Below are experts of layer 9 (counted from 0) of a mixture-of-experts language model. Rows are named router (the router's row for the expert), down (a neuron's output weights, with its number) and show model dimensions 0-127. Each number is 500 + 25 x the weight over its row's rms, rounded and kept within 0 to 999. Numbers have three digits each.
After each expert's rows: a language model's description of what the expert responds to. This comes from a sample of Wikipedia text that the model never trained on.

# expert 56
router:480496540477505519484523539501530473523503500488463512485499541496514457508451473464486543527523547516483514514457543475478548462524519486493522507491480465516522481534477486494487486530475502506518489477535470487502530521523502501521477533468521471542511475522519537539527509481514473467453492472448486471494528521487529465470527475471497492489471492529508483500450513498521488532508
down0:511519479454494504497495522472488520511486479500498525555490526474543501505502475543460556502460471524510498475486496468488530500551472524474510498474510485551478513487493465478468492489460515524476509492582517456474499463526486509512507511520507487496486479479544488522492471528509493490507520489503484544487501468508494442503480508490503506513512458499544466471513522538546498544500
down1:483479501494491485492512500486483525544467497499524529493517485479495478516535524494468517546451467527498508490498446515487495502514468475502484463512496511507529580501501490438509533509542495455479533549529493503504498522569516470477521495472469477533487488512539496484490508524533482477498507519466468503473464515472486460488506506482523469518471492503488502489445487459502528497465
down2:522483510517497492506492534538514441514524477519469488491499508519531514529492535527490529488513507446497494495517514505501482537505481518488543509480560510544477531496513493476512510508520497502485472481518482485522544487524473514459520481491521486505442477518516525539503521542513470500457503520498459487514499545524543482486495525485501481534508492471482534539504443553479439531479
down3:486528517529489544502485495512494548507473526490463483499501499542498500450474497526503524485523523485516504460469457501475488538500464473459504514497440532527517502451511501503476523545470479492513514521526473544508568492509470495521474487526476518544550558526499454502470520474505484515508498508522509498525498487513502507500515466481490459533503499530501489514530504513501445481526
down4:496498473481527453464507458471512483508502470507459535492479525514503519475539511520502505514500522484522545468512492522490491465499525496444468442548516540516508541516504532472542468498553499463479491468501488525493477500507541485526493493479475485489499478492517492538497504507500505503502551514512524436503539509530497521498509511476530497499466534554459503498508441508494520521516
What it handles: Quotation openers. Opening quotation marks after a comma or verb of saying, plus that, but, parentheses and the prefix dis in narrative prose.

# expert 24
router:478529460548499511479522542535502505522492492488480534465465461500493505473469515529546547545506540522527515483468507459491516509509475484465509542492463469490498470472560475458517481545458508532540513466506512477529534539491488496502507504515504462492507451502513531476509473520522508471502482478455498479527507507498530519488495497448504501490503512541472506510506504502521475524520
down0:489532511513506490472514503519498473526484449523463510479499529516495497521509490498483497476511518502533489508517459458503535474543469529459506522538491461489478513456489510521534515492457542495526475512484487480472495501494525539462519521546511504465481551500505502462528512553495443515462474477523481486495479535491552494511496508473481523506528499475447475523521531489458477529509
down1:443533459530521528479515462532469519462487541525476487508463498519517514532469468516527490537476484480504524468485461473468517501478518507485518527494508482495458532554512503506524506490512500504498523516533490447503489568521499479559509476460491507537509454533488469525509529485513503493481482485483494525456517491501495509492482484510494466492479484526551518497510540476529482475481
down2:496512535474497527516509500482510523454514508538514505502517508454482519514470517504509543499488465502492500462461534468457464472495488515512479506516463513518486507501489465487512496511519482524521492520513477553560509523477459482510470464447488525545523546489498513450508464458541489521500501468460502516493516546467528443502511528442531502502489522479504501509500501462502518498504
down3:476487478489498528463496502523522470519479501525470450502486487507476532528515473512531524467516523527524500483483491465527510500502533500530511518494454530498507535489524479475521490559536501542518494486499544486536453495483467524504526514507504527479498460523522505520543490474546540524516521526491510486559498501468504488487475519433476462517507561481508514519510510507547504511470
down4:531507500512522545477522518494494480504498493517538523514508487533498463523508495505472539493477540498493482490550531455494528522519485490477524490501531521536524456505535511515506516485460506466522503510500517524524476509501521485488485510478524489517449493528525521496508465488533515465527512501547501445508485507566489540466482476488538475532516496524488508577467450465530501520516
What it handles: Nationality and national adjectives. Nationality and country adjectives before nouns, such as American architect, Argentine footballer, British, the United States, National.

# expert 23
router:508507477507513497461545527499537482541486451492455491479457516515557450532481498508498539493510496512484527508486499476464504505495512491461471494495454470519495495501512501476471486505455482488505522489558542441545503504500537484521452481479509453528546508535518543487530516502497527478476497500475482489484528497523522469482506517468496505471499526504507481501528489536525450511500
down0:484508506472513513495540489490490531502464460493553493520492544475456461503515495519465504558511536476480476497493534492512532514462560532504489510479490475499502476471504497513499518464538489516521476514496549551479521494477508510510495491492483516549511511465480503490472538536538489525503475488494517524513459493445544453507531482502523493545469471527493484465506506508503544502487
down1:509508459506473497503474508502485497494515513508504515505439498501493522472531530521529456507482535471524442497479481487486476468483486490546491471512532495517474484461496468518559495487517520494455541456544524490509489494537485527502458463493521505512513513491473492481550514467525513478479487484487501482503425443533503469514485476471472481527480491509491553526520500518490503531489
down2:531524494538495479502523454489514483519481567517448505473503520506530472485468515511527460509505474532495468485467518471511510486532471488488514485492564481498502492504478490527551515478490526518511492541497472510505502487507469475510499496433512543532507521542507501540504484502492461483482484482494530521466521467489481464546462445494481508528490530508533498514534517522515475520468
down3:478500531466517521536472485457425499470554514493538515498485516496516541507486508525534497504469518531504484460470516495537507468526501502492506516495492468497514479522462527519492508492509475513533520524528488450485561478500511554536505479526494476512476491506532487464512466462561508510497488496521484465492486492520485512478499536494470536489462456478497518471477489500451525491512
down4:550534477515492476491510480506497529526485491522493534516488483458469498457487488471466534514483501514505520526504502523469486482501489508546466500492539503490461494510482541470519479512459495484461504444468492452491494501498529518513508479534508520515522519527497515522444481477462543475498544469507525460529470506509489459458453538484472503483496503459509480485503544474470463489482
What it handles: Y endings, year digits. Pieces ending in y (Dionysus, Dafydd, Ivory, cavalry) and the 9 in years like 1945, often in tables.

# expert 20
router:508508486494511524469523527503498506554465487492486526492452532509537472528510487537477495495514530548480536529490517473479521486507526523463552527500480455506496479499475479497475512538469543481530513470470471488523498503509485494560490543486512459507520478491498520504516522485492507472447497466492474510530510511458530466521546514471522502463491538470502493496484514536515456511455
down2:513510498499506513483490480519456509471490481539502490490504498562470520491481482521530479465486497534518501505532475476494544511477459502495499513457479485507514511487510523523481510506493526530511489468471508535505533512505495485482525494480454492535515452552518541484528496473513467532510475453463447547492478467488507440484526523472541463519496510496519542531500495484528450471518
down3:460505486507546472496449504508473524522487478479501516502441481524472512513477467522493503495444462478545510511493471498530466496507473477463506494484507512483513562444479510502515495503503528513467473499501509488498507465458510521513501530509509469548497463502495495554526517502471490529512461517504535496520508522516452509440529483511515464532520507524471467455478501490518482464489
down4:538449494505484512540488499514488510511481453490471486440480515497510527514501529482516503470505517511556545462533502507468489458502506523488479485465473496490505472460482508507479498478463497524498520463504527486516533486525526516513478487497486520491537476531521469517501483529454531501487518547484462503506487461504500475489506534528492475558570512454476525517503502506517469549508
down5:482536472523529473495463508514567497443454530486472506526513530486528497474487451473498525462491466502507540503485515515474531466516527526510518489525512502514536473512457489523490508535506532557491509539532537489504516495476490496482492449505510498514531513517459516507483518574514513475492491505469504514505450507493521524526511500504504482519497490485474525551489449485508496519493
down6:519479513523478464444466547464517459501520484487492495513466508476469489521491468521474450553487524550483500524496466498539508533540466532518533511462506498508508513536524514467522549547511513454503537480502560482509522508524489502485465511552487492536533507496501475514497471502504489508493455500475501485471473514482515478506480475517486511508495510446469520499513503476498484481497
What it handles: Space after list markers. Bare space token after a list dash or table pipe, before the item text or number, as in "- Floor count", "| 23".

# expert 57
router:509491512524508522469500531517493453502474488485478491473494513513491475530480448503499481509521537508486506494484515475475523504536497507481548501456471484536518501551505461487490493508474491529546513472516501475497553476507486503502472526455509489525497466536496522472527493512520513484512473448491494474542550501482536470505484518465486449449471543513478473517520530546526456535498
down0:526489465472549483506506512465521517520533479509518540545503490470513508496483498524485502486525454483532510463521504526486513479506494511480489488464501505475478473574496495508532538478476455465530506517542491484522461442443514496470504469461508548502492507533471527447498492512477472517468537500484525473530520502508480476510508487517530449478484497467533501511485487486505506524508
down1:517472497510506505519470522543490485515466527486466474508496480498508472479484496450503468512490523512492514514557495501515514446476532516436472504530454531539512519543475498541508517528463501465479512489551553492512462501478510498506512541527458467489496525443512492514482471468485474515477450490494519495467497490467480501509496474502467512495472519505521471525481505471526523487467
down2:512534514507483475535472492500503481492471506482457491492493478528511546494509532544489471497520497480476484488512502477532458566499529515476469516539499509521494480531526512504485489506474514537535505498472506492524540504522437507544493496512498496496512497463526462492516538505486552525506478499525538495496480520558548525529480505489484535521454481490509497448511481573512486493512
down3:500504490523520513503493508479535490504537478479482473510564464491476518522482444512463459490502490487487527490497490485497498491539508519512507520492529488493522524502533536478467502498525527505508570457500500511543511480516519529468469491503511491517473481461502493475576502536481492518529544490536500488541524492482528514530463472450536557485483515525485499550496514502490520489474
down4:543473495523508534490483498504511487456491495530487496518509496462473465564532482466515488535508510479517491478481504516479507497490482495549516508504514517511507477550460483456486514536549491479500549515476499509515499536489434450488516527514498499568542535527523523506537540489492514511488545502516496544499483497490520498503510502514490526455527559503484499509547486518507490488491
What it handles: Opening brackets. Opening parentheses and brackets, plus superscript or subscript markup, starting glosses, birth dates, units or figures, like "(mother)", "km^{2}".

# expert 45
router:532552515467512509488522523538489500525457510495479511492520457501475473464473483516464540483509512448492504500496500488485528530505494523479524490467464486531494461487529475502490509541467526461510556459512493502543530512512483475470482532483494498517495492515464538501527532480463510483495494469453478473520538546509522514469534542490515521465460533500496486464473516504509470518496
down0:475503508477478463528514489480476509507502526596505494481494508511492489488485508509523470484497482533502496512499480472485475506490496519471549530497525527498501511478516551473502503487466500469516510469499455550512490498477493453462536492517489471515522498463543513491556558506441481531501486448443469524532468518502497515464480493514499505518504480481518546509508514488503505513519
down1:495538509492472465478499509496493446512496460500453497491510471449519500500504488499448511473517466509444513533461546513464492491523547507505493474514536493551504534519515518545477487482486469473519527477545523487530465492482476488523486519499526511480515504497496525491511487525524498525490476477476489507539510552454507510503508531464507473465521532524440518536503497513538498501473
down2:540523458549530523556497498561459494524492512494465471454510477483478530489499523521499507505476527466479490468554480508432480525524534517498476477498492516499505509521497503509495530505510437476517493487524527540518509522494526485486497464525492472461467483523485515488484501482471478504477487479512483471499511529535557510486518487503515463549519485494461495495503486480450487490515
down3:524474512532478525518526532504544493483481518495496460462498527487513468501518507489509512490492524496478534532515504522489476465497522489531485486518495509522524514501466470560494513523508425454518501537492493453514483512521534502441499449513483472483498520507507497478521472501532506537453526500548449514478500508512527514465511451499524431514482491516511518510531482492519488510535
down4:516509552482548463479471461483464532506504471497471517471501524491488479471512488506558465472530489504485521524470521524493482517480501475487533477497494543507511559550492513512501526504504534504536519533466501483479509534460500449475487464509523509526463521493534482479525493511515458496527473493552473513472526499521476463500504511499507479470493496521456542497521474452500490493514
What it handles: Capital-letter codes. Single capitals and abbreviation pieces in codes, such as country codes JPN, player positions DF, MF, and identifiers like RM.

# expert 55
router:499476493534464505514511485544537484546488480502524519506507463552459463490493490515508523515499531524460512537476484486477476494519532525487508526485485501485558492521515502506521533482475501482514466481534475479476488541516522451528503486474524531488499486495536487497481509510506490493498476486507495545505491562480507467478470482487533533506494540425446508525465475522523493472464
down1:500480569472536491483495494511501511446470490514489518496481477477476493521524494469514455508465495498524479481488503465521515490501479489465501506567544444486516531477512557495511473529487476477518495500524510516459485474530486513517460508500485525481511539532495498494505498500533497539513468452513491488514527523475535484468441523469500454521475468455515524484486498487495486517537
down2:516502522504509489509510523502508525479460469504501496546464464524499446491539493534498520483491532522518508525511490467468485493484512479498497508497499521511477444465465493520550485526524490478494502527483507474582503502537484511467516510530500488541482487557514465459512483462505506518512513507510466484506481480517506551480545457515504435505455489542489526496530484527520496507505
down3:483479495476504490493462516482492513494497475471490489531494462533497487518534490486515495515465473506511549526526522513496485464539487514533485506499526486480529522528479506518505495509480450500543518501489520500497462523479519489574473504502450505506515464447519491455506489469498550514512495477477514550545515563518548461477514482488491492502477475514517483441529537476477524491490
down4:483494490508480503513502478525507490495474530473530471523477530468462467454545453505491466463519446509516557538545540500519498529470519510487508525476514494471492507473491506484485459500484517482491478495488488498526526505467511468542505500504463503474494499515469506486506490514539518501485457479500507504454500477493485489495536553484475442455446492526516536488515500480548476534489
down5:496491492501489558505479436540507519513457518493533483507530480528486522460480460540460512490471534494500538502514471488530515499536520525512510516503458515522500502544476485551519472537483502507530497551485526504504516488504510510507500499505517521496465513511483492521527480511494467488519487520513525489461501509469466491460516477520485526440473529487463431509511486522449541516514
What it handles: Space before split word. Standalone space tokens between a modifier or article and the next word that gets split, such as "angry rage", "torrid romance", "meat stew".

# expert 52
router:515515480469550498505546521523534455532489484470485498456495498521495493505473470489476518509521484500478540540484536483452535487508539496457498498463507461561493481508495491510495500478492548528543544477523457460484520520488534500522488529476533456494526464507512524465509528493483483463482469495490502475506530517465536482464512520486465492489476510525506500526497544486500483524488
down0:490499557508513476475483498548456500485476508539492516475457505496485498529519521485450530514525536487549542490528478505507540510477505510483468505557541502511511532510475502501514494500493508525501463450500503530491505493499537518543451440521515494492481515490522465479520542497503513503504497510502470494492521532520500460509511439493491487510469428500514463513507504497538462519505
down1:489507505506502497483503500463508500505489496485528516437493522491508495486503520504491516508474491499504509484486485477453505526516510484532479503491503500502499561559513467525468486485495526475455484474491479592518482483472522521507508526499427505514547510520500523474507527508521493426501532483490493527488476522473498508461456508523552467497468501473509491545479538459518496479512
down2:538481558486467501475510487540514494498537497503502484502500474524545498507535518471486494523513544492520512539469473522484525545509543468491493493501468526417485508524515530471546499554500515471499531471493519470521518498506509516538526529473505483480495488466480478524558514490471540520497513473495514505511465498508493492505484451510467505471484513477476495533496513505530462544512
down3:470515461551502476513507492471474524526495505499528513483485489444454510507501548500496469490547514519504497481461484521487448506434491471513499492537510511527487483535498544509502454519487510486523524500519487523481497522467493531518472499494477515507499497552516510523509490490503477455493477523447530490483491515556490473544531478483474495500485479473501491516549568467512501512473
down4:509510513470514500507526516500481524469471501498514507490476498496519450528465478504507560481475481488517502519471545517531462518553526457512453531507522508462468487522515521486492495519534530465519497535472505442526484518491524566492500509479519527518536518513542487507482491466505484463473502491527489515507496559507504475488504482520521494462512507486480498549539507475482522561495
What it handles: Apostrophes and word-initial pieces. Apostrophes in contractions and possessives, such as Can't and house's, plus early word pieces like f in Infectious, qui.